python train.py --n_layer=10 --d_model=384 --n_experts=8 --experts_per_token=1 --d_expert=256 --d_shared_expert=0 --activation="swiglu" --moe_layers=[0, 1, 2, 3, 4, 5, 6, 7, 8, 9] --router_score="sigmoid" --normalize_top_k=false --routed_scale=2.0 --balance_loss=0.000158 --balance_bias=true --scale_expert_input=true --init_std_router=0.0109 --lr_router=0.000683 --n_head=12 --n_kv_head=4 --head_dim=32 --vocab_size=32000 --norm="rmsnorm" --norm_place="pre" --norm_eps=1e-06 --positions="rope" --rope_base=500000.0 --rope_fraction=0.25 --qk_norm=false --attn_scale=0.177 --tie_embeddings=false --parallel_block=false --init="uniform" --init_std_qkv=0.033 --init_std_o=0.00738 --init_std_up=0.033 --init_std_down=0.00452 --optimizer="soap_variant" --lr=0.00331 --beta1=0.95 --beta2=0.99 --weight_decay=0.11 --lr_head=0.00696 --grad_clip=2.0 --warmup_steps=200 --schedule="wsd" --decay_fraction=1.0 --decay_shape="linear" --final_lr_fraction=0.1 --batch_tokens=65536 --seq_len=1024 --doc_mask=true --train_tokens=343100000 --steps=5236 --dataset="wikipedia_en"
Below are experts of layer 3 (counted from 0) of a mixture-of-experts language model. Rows are named gate (a neuron's input weights, with its number), up (a neuron's input weights, with its number) and show model dimensions 96-191. Each number is 50 + 15 x the weight over its row's rms, rounded and kept within 0 to 99.
Before each expert's rows: "gets" lists some tokens that make up at least twice as much of what it gets as of all text. This comes from a sample of Wikipedia text that the model never trained on. Tokens count by the router's weight.

# expert 5
gets: "-", " of", " in", " to", " by", " for"
gate0:43 24 62 42 59 49 49 43 82 50 64 77 73 46 65 63 54 25 57 63 39 38 29 45 56 32 40 53 59 17 56 59 60 81 41 60 56 30 41 47 61 73 56 54 28 67 50 44 30 25 58 55 69 41 48 47 56 50 87 85 58 49 56 53 35 56 57 55 66 26 55 50 59 54 43 69 71 46 49 69 68 71 51 99 69 43 43 74 53 53 81 56 45 55 45 44
up0:40 52 20 39 60 61 69 43 51 54 43 55 41 46 79 34 56 46 42 74 50 42 72 50 45 30 69 50 57 32 25 51 50 86 54 97 63 66 65 44 50 60 66 62 58 67 60 49 63 34 47 40 47 49 41 32 56 53 72 83 33 47 32 61 63 54 51 32 55 38 63 62 75 71 49 55 48 56 34 44 51 49 38 86 49 38 48 48 43 27 45 56 67 36 45 33
gate1:82 39 51 45 38 46 38 70 43 60 66 42 70 53 22 46 64 49 30 36 50 40 35 68 52 46 38 49 47 32 53 48 45 76 69 56 36 48 64 61 46 70 19 61 61 31 59 34 56 61 42 37 61 60 30 37 54 57 56 53 21 21 58 33 43 53 43 43 76 51 51 49 64 44 42 43 59 53 13 67 59 34 62 46 35 51 58 38 29 41 53 63 66 38 16 58
up1:67 76 71 57 68 63 33 76 74 49 28 43 60 65 60 58 54 60 33 61 42 50 70 67 60 36 58 73 54 56 36 60 58 85 55 26 58 48 52 45 16 41 53 63 41 46 38 48 55 60 52 43 61 41 59 32 32 22 20 55 46 54 47 36 68 81 46 52 60 61 13 73 63 47 58 43 40 58 46 52 57 76 70 26 61 21 61 39 80 39 49 61 46 43 42 47
gate2:73 19 41 40 48 78 28 35 73 28 59 39 50 42 53 63 90 53 64 20 35 37 58 21 68 77 40 38 87 52 55 45 70 40 74 76 43 44 52 57 53 52 53 69 75 51 52 29 64 42 46 63 88 61 41 39 71 32 32 42 26 59 55 49 34 70 46 69 72 49 57 49 38 54 79 50 50 48 50 33 29 31 43 45 46 21 70 40 44 30 59 61 59 54 46 67
up2:43 49 49 43 24 20 61 52 00 71 53 33 73 43 42 53 48 89 50 52 48 50 34 46 47 54 70 68 26 31 48 48 57 55 38 47 48 59 50 58 15 42 53 43 37 54 66 43 71 52 53 57 50 32 79 25 29 47 68 75 73 61 55 70 54 60 29 60 80 29 45 60 39 36 29 55 23 55 40 50 57 73 48 86 27 44 46 79 65 75 53 55 54 63 72 58
gate3:40 44 42 46 52 33 40 49 36 31 46 51 49 44 57 32 57 47 42 58 26 71 55 41 22 53 35 15 80 56 64 61 42 44 56 48 57 44 61 50 59 37 55 37 27 35 69 99 70 49 53 61 30 45 64 40 49 32 60 56 70 92 38 29 85 49 57 52 61 46 50 48 58 63 69 53 64 24 50 29 22 51 48 51 41 78 66 70 34 46 59 31 33 48 30 57
up3:41 54 37 40 61 52 37 49 32 48 42 53 60 37 49 42 34 44 30 71 45 68 69 29 13 53 45 19 81 46 56 68 28 42 75 39 63 51 52 42 42 43 54 43 40 51 53 74 70 42 59 60 46 57 63 54 38 59 68 58 51 63 61 33 76 32 48 30 55 41 55 42 78 61 64 60 67 41 44 52 11 61 51 48 48 65 53 56 16 39 59 36 29 61 40 69
gate4:32 56 58 31 55 63 58 48 85 75 53 71 72 64 52 36 75 47 33 31 47 59 84 48 66 35 59 53 22 49 47 47 86 34 52 48 62 71 46 14 33 67 24 62 41 69 34 80 43 54 56 32 24 54 38 29 76 57 39 61 22 47 49 55 65 52 58 15 36 71 54 56 66 61 41 34 41 55 42 52 52 42 32 54 66 45 35 59 37 46 41 47 37 46 51 34
up4:52 48 38 30 32 71 51 56 57 79 48 44 54 75 67 63 72 84 44 19 36 42 51 28 44 45 68 45 32 58 23 46 81 61 66 53 57 63 35 27 44 48 30 47 34 48 36 81 62 72 54 43 39 61 53 41 47 67 49 60 25 38 51 51 44 75 67 47 41 75 30 99 77 44 39 26 53 47 45 39 63 76 40 61 47 46 28 49 57 61 34 49 34 31 34 31

# expert 0
gets: "\n", "==", "|", " \"", "===", " ("
gate0:60 45 69 26 59 57 40 36 45 62 55 58 31 70 29 36 52 58 50 76 83 71 42 86 32 48 69 83 37 42 53 50 21 74 40 70 47 59 48 52 53 52 57 59 68 38 61 53 50 60 78 50 55 55 72 52 34 62 37 65 49 60 53 49 44 59 51 65 61 50 42 39 60 45 29 34 32 28 54 47 23 45 30 52 55 45 58 54 25 47 59 49 50 21 21 55
up0:42 70 19 78 45 55 74 39 44 26 53 35 73 31 90 45 41 38 38 33 48 36 43 41 57 49 40 33 51 29 50 49 67 45 69 46 51 42 45 55 56 55 56 33 50 33 33 54 50 23 26 53 22 43 38 57 76 35 61 51 58 24 46 53 60 47 53 26 49 41 69 67 44 65 57 70 66 64 56 75 46 52 56 56 64 45 44 44 72 60 57 64 42 65 80 65
gate1:55 48 52 52 49 50 27 48 61 61 61 43 48 43 52 33 68 59 49 62 29 79 66 44 29 52 60 24 42 53 42 49 58 62 52 72 44 29 46 42 23 64 51 62 76 54 52 51 58 60 57 63 70 16 46 56 58 42 47 76 54 23 35 47 61 29 38 69 20 65 49 55 48 41 67 64 64 39 62 69 60 61 45 71 78 30 27 54 42 43 63 58 71 35 46 81
up1:41 60 43 42 40 79 82 37 49 67 33 66 82 31 58 44 49 50 53 52 57 40 36 44 38 84 31 42 57 64 71 34 33 63 50 61 56 58 49 34 75 33 36 49 23 65 52 65 27 76 33 42 38 79 41 48 58 41 53 50 92 54 25 42 44 54 74 45 60 61 61 63 68 45 48 46 33 59 46 50 64 49 75 41 19 60 87 39 72 72 51 37 36 44 65 53
gate2:89 29 70 54 39 44 56 59 28 76 49 51 55 46 54 70 46 43 82 66 55 55 72 48 36 53 44 49 44 53 65 49 53 46 17 70 47 54 54 52 42 47 52 38 58 42 52 73 59 47 32 34 36 60 47 50 44 35 69 74 67 75 65 28 19 43 31 51 64 47 44 61 48 75 79 57 77 34 57 53 88 65 44 74 51 78 43 41 60 67 53 44 55 31 71 54
up2:51 55 65 47 65 70 59 34 46 43 38 57 28 50 35 24 64 49 27 40 47 39 62 20 54 49 59 52 74 62 62 54 57 46 77 47 75 60 51 20 43 65 62 50 43 43 79 57 53 55 52 32 40 60 64 57 49 58 31 35 36 48 30 59 53 53 51 52 62 24 21 50 21 68 38 31 44 51 41 33 47 82 42 52 48 60 58 14 49 67 24 57 44 50 48 55
gate3:33 65 59 79 39 45 41 59 48 37 39 73 33 65 68 71 37 52 42 74 61 49 48 44 53 64 68 48 29 49 48 52 43 31 54 68 57 41 30 49 52 63 32 43 62 48 70 31 59 39 73 41 33 38 41 52 63 63 50 22 36 47 52 66 51 77 52 50 38 75 60 39 55 20 51 46 56 67 38 34 55 70 60 52 48 43 63 45 87 64 66 32 49 24 35 47
up3:47 43 45 68 48 67 69 62 70 63 53 65 46 60 52 72 47 37 35 03 46 44 41 30 50 43 25 42 68 53 55 35 80 52 65 48 51 14 74 32 58 42 31 41 55 50 49 70 24 41 52 35 54 56 63 30 79 28 44 46 89 79 40 52 42 43 34 61 61 24 64 29 53 44 67 61 55 60 48 74 55 52 24 45 39 29 41 32 41 63 54 89 66 43 42 48
gate4:64 59 53 38 52 58 19 63 68 31 58 46 61 57 58 58 31 47 51 46 28 28 42 60 41 41 51 48 32 41 48 68 55 54 60 61 42 55 41 41 51 54 76 44 42 77 51 51 69 30 44 53 43 47 64 54 58 45 28 51 36 21 54 80 28 32 37 49 55 34 49 51 67 86 40 20 42 66 51 23 25 42 46 47 41 26 03 24 41 44 57 57 48 83 33 60
up4:68 46 59 36 46 44 43 61 77 70 25 55 62 55 75 61 65 33 71 53 57 34 41 60 77 51 37 42 74 57 47 27 77 11 56 50 40 48 45 54 22 47 45 60 62 42 61 60 44 48 48 45 54 21 61 47 74 74 43 56 66 33 47 55 42 54 84 52 72 47 46 42 49 64 47 55 27 72 62 28 43 63 38 29 47 60 70 60 50 50 48 43 47 64 44 50

# expert 2
gets: " ", "N", " (", " 0", "S", "W"
gate0:35 51 34 38 23 67 78 48 54 40 54 73 54 75 68 35 55 47 25 69 46 75 42 31 77 62 41 50 55 35 26 61 63 47 23 47 54 23 50 42 46 29 83 64 35 66 72 43 40 58 45 44 53 83 71 43 83 38 65 73 42 58 59 45 34 35 38 40 39 16 46 15 16 33 53 69 58 55 52 34 64 53 43 49 58 45 55 56 60 52 40 40 56 61 26 43
up0:30 45 17 39 41 77 88 50 57 38 39 78 51 74 59 29 64 59 18 57 52 68 36 28 50 54 48 64 73 54 32 41 46 42 29 31 51 36 38 38 44 32 69 88 49 65 66 42 53 61 49 27 40 78 63 50 83 44 47 63 44 50 66 48 44 36 28 47 39 19 50 03 13 41 54 60 69 50 53 24 51 59 34 31 48 50 49 48 57 44 38 34 55 61 27 46
gate1:53 56 52 49 46 68 43 67 50 49 48 67 45 57 62 37 40 39 43 57 33 58 12 57 32 64 54 71 79 63 55 39 56 66 75 67 59 73 04 60 52 57 35 42 55 44 35 49 51 74 67 39 49 55 50 70 60 49 77 27 52 66 62 40 33 65 63 28 26 39 35 26 27 45 45 38 49 74 57 68 37 30 84 52 70 38 04 30 42 32 46 42 64 40 71 60
up1:49 48 48 59 59 54 55 35 48 55 31 17 55 65 48 77 48 52 60 70 23 58 67 50 45 61 22 30 51 46 38 41 55 23 47 32 31 49 59 52 42 54 52 47 49 32 45 61 33 71 29 31 50 69 44 41 46 29 36 37 26 45 35 42 39 53 56 73 59 46 55 59 43 49 58 64 53 25 65 40 61 41 35 64 52 29 65 70 58 47 83 39 31 72 40 33
gate2:68 50 50 37 40 22 21 65 69 35 40 51 61 44 34 35 62 43 50 63 75 50 43 45 49 60 57 56 67 50 54 53 41 53 54 51 45 69 43 60 65 46 57 42 40 54 50 55 44 50 53 49 47 54 58 33 70 39 37 72 88 52 28 49 64 62 52 64 59 64 64 38 63 57 54 21 51 58 44 41 14 35 72 60 79 64 49 43 42 56 37 62 25 40 52 58
up2:73 32 48 38 37 41 31 44 54 55 42 36 39 35 62 49 80 49 60 61 63 58 46 50 27 43 48 34 63 43 71 43 62 73 45 23 52 63 56 54 53 53 56 40 49 45 50 35 41 65 28 44 37 44 57 39 58 57 40 52 68 50 30 42 63 77 61 47 66 67 51 54 43 73 50 51 53 61 17 39 32 48 98 59 51 54 33 40 33 11 38 68 19 49 41 56
gate3:53 64 41 54 50 39 47 39 51 48 89 66 32 58 71 40 20 79 92 55 60 32 62 68 61 33 33 68 24 50 53 35 56 51 06 62 54 37 50 64 56 27 39 33 34 34 40 43 45 42 59 27 85 31 62 42 49 63 72 27 70 31 22 69 50 79 45 52 56 52 53 30 53 58 49 74 48 61 48 54 66 68 52 37 79 62 40 37 19 35 40 52 19 59 53 53
up3:49 66 42 38 59 52 56 48 50 23 86 65 46 60 64 38 27 83 95 37 53 40 46 58 57 36 17 48 24 56 48 41 56 67 24 63 47 24 58 62 52 23 33 37 31 35 50 47 43 44 53 37 92 38 60 50 30 65 64 31 65 20 22 68 48 86 46 59 64 43 45 21 51 59 53 66 48 50 48 56 59 80 65 44 82 40 44 49 38 21 49 44 33 61 60 49
gate4:50 44 60 25 28 45 60 50 78 54 48 66 74 41 59 32 82 17 49 50 65 57 55 74 41 36 52 51 45 48 53 48 63 44 49 42 71 50 39 70 52 44 70 46 64 36 54 40 74 36 47 47 46 37 40 69 25 71 40 55 58 36 49 42 29 28 35 57 55 43 39 53 49 58 57 49 37 59 79 84 35 36 55 52 33 50 29 41 59 43 63 43 47 58 29 50
up4:56 48 28 79 65 50 56 52 32 44 64 33 36 67 40 72 18 77 52 61 33 44 49 24 62 62 56 58 43 62 51 45 36 59 59 68 47 51 58 23 42 37 34 48 33 51 55 64 27 67 44 57 60 63 61 26 77 22 59 52 39 52 48 58 64 69 71 52 41 56 60 38 56 46 34 61 71 47 39 27 58 60 44 39 62 52 74 58 42 43 49 65 40 44 71 56

# expert 6
gets: " the", " a", " The", " his", " an", "The"
gate0:49 50 69 63 37 43 40 53 29 49 47 50 53 41 39 38 46 26 45 72 37 56 52 40 54 42 63 54 44 43 62 66 37 64 42 48 56 65 44 71 64 67 51 39 34 19 26 54 15 56 54 46 63 41 44 19 87 75 77 53 42 59 32 74 40 31 30 58 41 66 48 58 60 38 42 69 24 31 84 50 59 61 41 73 48 44 22 46 48 80 65 53 54 61 61 53
up0:74 44 67 60 30 58 21 76 52 52 36 49 38 44 50 37 38 24 52 51 80 36 42 47 48 41 29 24 56 19 35 52 58 50 44 56 48 57 65 53 56 74 63 29 19 34 26 52 47 48 50 44 98 61 81 18 59 59 43 48 21 43 35 53 47 38 47 44 28 53 31 63 55 46 44 49 47 43 60 78 56 53 37 65 47 52 22 60 54 50 62 49 51 72 53 48
gate1:45 25 43 40 41 32 61 60 43 98 57 15 24 31 29 71 61 40 49 46 69 67 24 78 50 42 42 35 61 50 35 86 49 47 09 38 49 77 30 61 61 30 62 79 64 40 51 58 39 32 57 38 39 54 69 37 43 39 64 47 56 57 61 50 38 56 45 59 44 40 37 65 62 46 53 91 75 43 53 50 30 28 43 57 73 63 24 35 44 59 47 72 46 62 52 47
up1:60 18 42 17 50 52 51 59 34 99 64 17 37 49 39 69 51 45 38 60 62 49 36 88 56 56 63 47 47 70 37 87 64 49 34 29 34 62 49 61 67 48 50 78 51 41 47 46 32 39 40 64 40 54 71 39 46 46 45 40 31 81 57 63 69 48 34 69 28 30 37 48 57 58 64 70 68 34 44 53 41 36 27 56 62 50 26 62 46 39 52 80 41 44 34 59
gate2:60 60 39 49 61 28 58 46 42 60 55 61 84 48 63 49 50 71 38 99 31 86 66 45 49 66 50 53 25 45 41 56 58 52 72 42 40 52 41 48 53 35 75 52 76 29 49 54 45 29 74 60 26 48 45 51 48 72 46 32 65 35 53 53 33 52 57 44 64 54 71 49 31 46 71 17 60 39 32 26 73 20 37 69 52 54 69 59 80 56 49 58 25 60 67 52
up2:58 46 48 50 38 13 28 40 60 43 76 66 62 44 61 39 59 52 73 48 21 56 41 62 28 49 58 38 67 68 53 47 43 13 68 40 47 67 50 29 46 53 43 42 27 58 37 52 67 41 41 44 40 41 56 89 39 53 63 43 45 51 80 34 34 35 57 48 48 44 45 45 30 20 64 73 27 26 61 39 43 55 34 30 61 40 56 62 53 30 45 64 33 47 58 30
gate3:45 70 56 57 48 49 50 40 35 46 44 25 59 49 35 37 53 57 51 51 61 43 72 69 58 18 34 33 65 55 24 35 49 44 64 41 19 38 45 64 58 36 63 33 53 44 47 40 70 36 54 52 27 41 48 62 49 71 56 52 40 36 63 22 47 49 65 47 46 60 20 90 49 68 63 60 48 85 59 66 43 68 72 78 72 78 30 30 43 49 58 34 59 43 28 57
up3:86 55 46 50 60 57 63 32 17 56 32 41 39 54 29 54 48 65 43 40 62 64 57 75 67 47 68 63 57 51 61 48 28 52 60 39 55 71 29 47 41 46 47 35 42 20 43 65 56 51 73 75 54 26 37 42 50 45 61 90 48 20 72 17 39 50 46 41 27 61 57 59 49 71 71 53 55 71 56 74 42 53 70 53 41 83 56 44 66 32 34 39 80 60 93 56
gate4:60 52 51 60 40 48 42 24 63 66 47 34 80 41 62 50 38 45 48 61 33 60 66 57 42 67 62 56 35 64 27 52 39 37 25 34 50 48 62 65 87 64 50 61 18 33 47 60 51 84 63 79 62 29 62 57 43 60 44 67 64 41 39 86 41 62 53 54 57 40 59 65 83 87 82 15 80 49 45 52 65 34 84 36 44 48 44 50 39 60 53 42 43 50 46 52
up4:59 40 50 45 76 57 47 67 39 32 60 73 18 63 61 50 77 57 46 48 72 52 37 44 36 38 45 56 75 41 77 46 60 63 74 70 46 50 35 39 28 31 45 50 78 76 63 54 63 31 46 21 39 68 36 33 53 40 50 44 35 56 46 20 65 41 57 32 38 55 26 53 21 13 24 74 13 54 53 54 32 66 30 53 52 61 52 47 55 50 55 77 45 55 58 45

# expert 3
gets: " |", ".", ":", ";", ",", ")"
gate0:63 46 44 43 35 57 88 45 46 38 57 27 57 27 49 33 68 67 79 41 36 39 42 60 51 63 41 65 35 25 53 47 32 40 56 63 35 29 29 66 77 44 42 58 46 56 55 47 60 38 48 44 30 55 57 12 32 32 63 48 50 63 55 67 42 50 46 71 85 42 53 37 40 50 66 74 72 29 49 37 64 57 62 47 37 59 38 53 32 36 67 70 55 41 73 52
up0:56 46 25 47 62 36 61 59 46 31 46 73 26 43 13 68 43 57 50 57 98 39 58 62 44 26 76 61 43 76 55 44 58 29 46 71 53 63 51 47 70 47 37 67 42 49 41 76 33 43 58 48 52 53 64 50 37 60 42 51 62 51 52 65 37 71 52 55 34 47 58 57 38 40 65 46 37 48 57 40 33 37 47 63 72 58 52 56 50 48 54 39 59 53 42 32
gate1:40 44 44 48 59 66 51 57 50 59 35 39 52 44 49 60 50 37 38 44 47 49 29 76 68 50 79 54 32 34 48 58 37 57 42 58 60 52 68 58 51 53 55 51 54 63 60 28 33 74 47 58 48 58 49 52 33 59 48 47 55 38 36 49 21 16 53 84 33 23 85 66 55 64 65 61 52 29 57 49 61 62 53 45 64 79 75 28 75 54 53 43 71 47 55 46
up1:60 39 57 57 46 45 51 45 31 36 75 52 55 54 46 46 59 73 53 75 48 71 74 48 51 49 22 51 52 85 42 20 41 38 65 67 44 36 44 37 56 56 46 42 53 39 41 45 51 62 49 52 56 32 64 26 77 73 66 72 36 61 48 48 43 46 60 27 60 99 26 35 59 31 36 38 60 53 55 51 40 43 54 47 43 15 37 72 36 61 63 51 42 45 69 44
gate2:50 22 46 41 52 42 22 63 54 46 25 49 30 60 41 65 44 50 65 46 57 63 59 33 50 60 54 66 44 45 62 33 39 26 60 54 74 49 44 35 67 38 34 44 41 54 89 54 77 61 56 53 67 45 54 43 66 45 42 70 44 50 42 25 50 22 49 48 52 40 56 53 61 65 38 59 60 61 63 55 34 60 56 49 48 49 50 46 37 39 35 75 49 85 36 27
up2:54 51 31 52 56 50 31 45 57 47 39 43 28 67 43 54 42 46 68 85 41 62 64 54 61 58 57 17 51 50 33 47 63 51 43 28 39 51 61 47 60 48 64 68 69 28 60 29 42 54 40 38 50 57 44 35 63 53 56 67 35 48 40 43 44 64 41 67 56 34 59 51 96 54 23 15 29 31 48 35 33 67 30 43 20 27 40 57 46 53 59 73 27 67 31 37
gate3:37 54 33 41 49 78 38 55 75 37 43 57 32 56 37 43 69 35 48 40 57 49 59 46 49 38 62 48 42 68 42 77 48 39 70 49 45 84 52 62 58 26 24 43 42 57 31 77 63 25 58 37 54 51 52 49 67 33 42 50 49 62 38 47 75 62 68 40 67 35 71 59 61 16 53 51 64 60 55 56 32 26 54 39 26 41 46 53 36 61 59 77 50 73 35 34
up3:56 52 51 65 42 49 45 45 64 46 63 37 36 62 61 49 85 69 32 47 61 30 71 50 69 27 33 37 45 49 47 44 45 39 21 24 30 52 24 51 55 43 48 84 14 57 30 29 40 59 35 50 45 38 47 50 49 50 27 57 59 48 42 71 31 51 42 53 44 40 46 68 45 41 40 55 39 29 39 65 45 58 53 70 68 26 65 79 49 50 58 44 41 32 17 65
gate4:69 45 50 57 42 51 57 42 41 57 44 64 48 34 76 38 48 42 42 47 74 53 28 42 76 42 47 71 42 13 39 56 28 54 46 46 45 50 73 53 26 38 50 50 58 56 38 58 48 68 70 39 51 24 34 54 50 48 26 44 45 62 68 48 50 57 59 41 73 57 55 68 11 58 66 58 13 61 33 25 67 60 45 61 58 74 53 53 71 54 65 50 48 32 36 61
up4:52 56 70 52 54 63 56 53 30 60 11 56 48 52 54 47 45 41 56 17 61 35 20 44 58 29 37 58 53 51 30 56 40 41 37 56 84 39 52 53 51 39 45 60 59 54 73 55 56 36 50 37 58 38 09 59 45 55 17 70 35 64 58 48 42 56 53 48 55 68 32 64 47 44 63 49 47 58 36 48 54 82 12 67 57 59 61 77 62 76 44 43 69 35 45 31

# expert 7
gets: "s", "a", "e", "'", "t", "i"
gate0:54 19 42 37 51 41 33 31 37 72 78 54 45 40 82 60 66 31 60 76 49 99 43 28 75 49 55 45 54 56 60 42 25 59 46 43 58 28 38 48 71 54 52 41 77 41 54 64 52 65 78 64 64 48 59 45 32 50 67 51 61 39 61 44 44 68 51 45 31 49 53 47 61 34 93 57 50 52 54 36 62 51 60 59 58 47 60 69 47 47 81 35 52 48 52 53
up0:54 59 40 44 54 28 68 45 55 50 64 49 56 49 50 39 31 58 37 39 42 29 78 66 41 69 69 58 26 48 54 35 52 61 65 76 39 91 37 57 53 47 47 52 50 78 41 79 57 24 43 45 73 49 55 55 65 52 57 37 67 47 23 62 46 39 56 63 57 65 55 30 46 46 38 44 44 39 55 62 57 32 39 67 20 58 45 46 45 77 44 63 27 49 51 47
gate1:53 54 51 40 53 51 17 45 48 57 57 54 45 54 33 53 41 51 46 69 35 13 36 51 26 82 53 36 57 42 42 53 57 43 41 32 61 17 73 63 61 85 66 65 89 59 60 38 71 59 48 44 42 66 21 60 52 50 63 69 37 79 47 45 50 51 46 49 14 72 53 57 54 55 21 63 59 63 42 69 76 26 47 27 28 43 49 46 38 68 40 55 46 28 74 56
up1:42 55 55 19 65 64 57 41 53 49 81 18 51 41 36 39 31 46 76 41 78 38 49 48 42 65 52 57 40 40 63 61 45 37 74 61 32 84 59 53 55 49 50 14 34 46 34 53 25 32 44 64 54 57 65 60 22 42 51 07 56 53 43 45 55 37 56 39 63 16 60 54 74 39 65 61 61 49 38 54 55 32 36 54 51 29 83 60 75 35 37 56 49 49 42 37
gate2:57 53 41 51 50 43 84 46 75 55 68 44 48 60 57 66 27 64 50 44 42 47 55 75 57 51 55 63 46 51 58 64 65 48 45 47 52 58 37 77 35 58 60 24 45 56 56 55 55 45 44 50 48 53 52 67 48 35 66 50 64 56 39 37 39 59 51 58 32 48 77 30 42 60 60 79 46 64 31 50 69 55 40 81 57 45 24 52 68 57 26 55 37 53 57 63
up2:53 47 39 54 55 58 78 50 68 25 58 39 54 20 31 56 34 42 67 45 54 52 36 53 41 45 60 75 40 55 47 58 41 36 22 79 63 59 38 61 46 49 53 32 58 65 41 39 60 47 50 29 39 39 48 65 72 47 59 41 78 47 20 30 46 28 67 62 32 57 65 41 31 37 34 72 51 36 49 36 59 37 35 95 46 41 15 47 80 57 39 76 46 48 50 35
gate3:60 52 34 50 37 61 40 44 50 52 69 85 56 76 56 38 72 44 35 49 29 22 60 53 51 40 68 61 52 58 46 63 65 37 65 37 00 42 50 40 51 52 35 46 68 54 67 43 54 51 35 41 66 33 39 61 64 43 58 53 67 39 54 18 75 48 44 38 58 55 68 61 34 44 60 63 68 46 69 46 52 36 59 86 58 42 20 26 45 56 61 23 49 58 74 36
up3:52 51 50 60 47 46 40 38 35 71 62 61 65 63 52 40 59 60 47 29 20 41 69 60 49 46 56 43 59 33 60 65 52 71 78 42 30 49 53 40 46 38 77 58 54 38 68 46 59 37 19 64 65 25 43 68 47 36 56 62 73 49 71 49 68 44 43 45 60 40 57 44 52 29 51 59 72 52 79 70 61 59 42 74 52 51 22 44 43 65 70 45 45 65 62 28
gate4:41 35 39 56 43 68 65 59 45 44 47 65 72 41 46 56 48 64 45 63 32 63 30 58 13 60 61 18 62 43 34 50 57 38 62 48 24 41 31 64 73 36 55 54 66 55 15 47 45 41 32 42 48 53 63 47 40 55 72 48 38 30 39 72 49 55 58 21 31 80 50 48 54 54 39 62 64 42 31 37 54 40 49 47 76 49 56 60 60 66 56 59 31 39 67 43
up4:72 35 25 45 28 53 51 76 61 35 56 47 75 30 54 42 49 54 56 26 22 70 39 40 49 75 61 46 61 49 49 29 51 71 42 42 64 55 42 15 83 74 41 41 36 64 45 57 62 33 54 61 46 48 25 52 43 45 52 62 31 45 33 44 29 49 53 52 41 44 62 52 50 50 54 66 74 78 54 41 40 49 42 71 75 72 50 39 56 63 46 38 57 65 24 71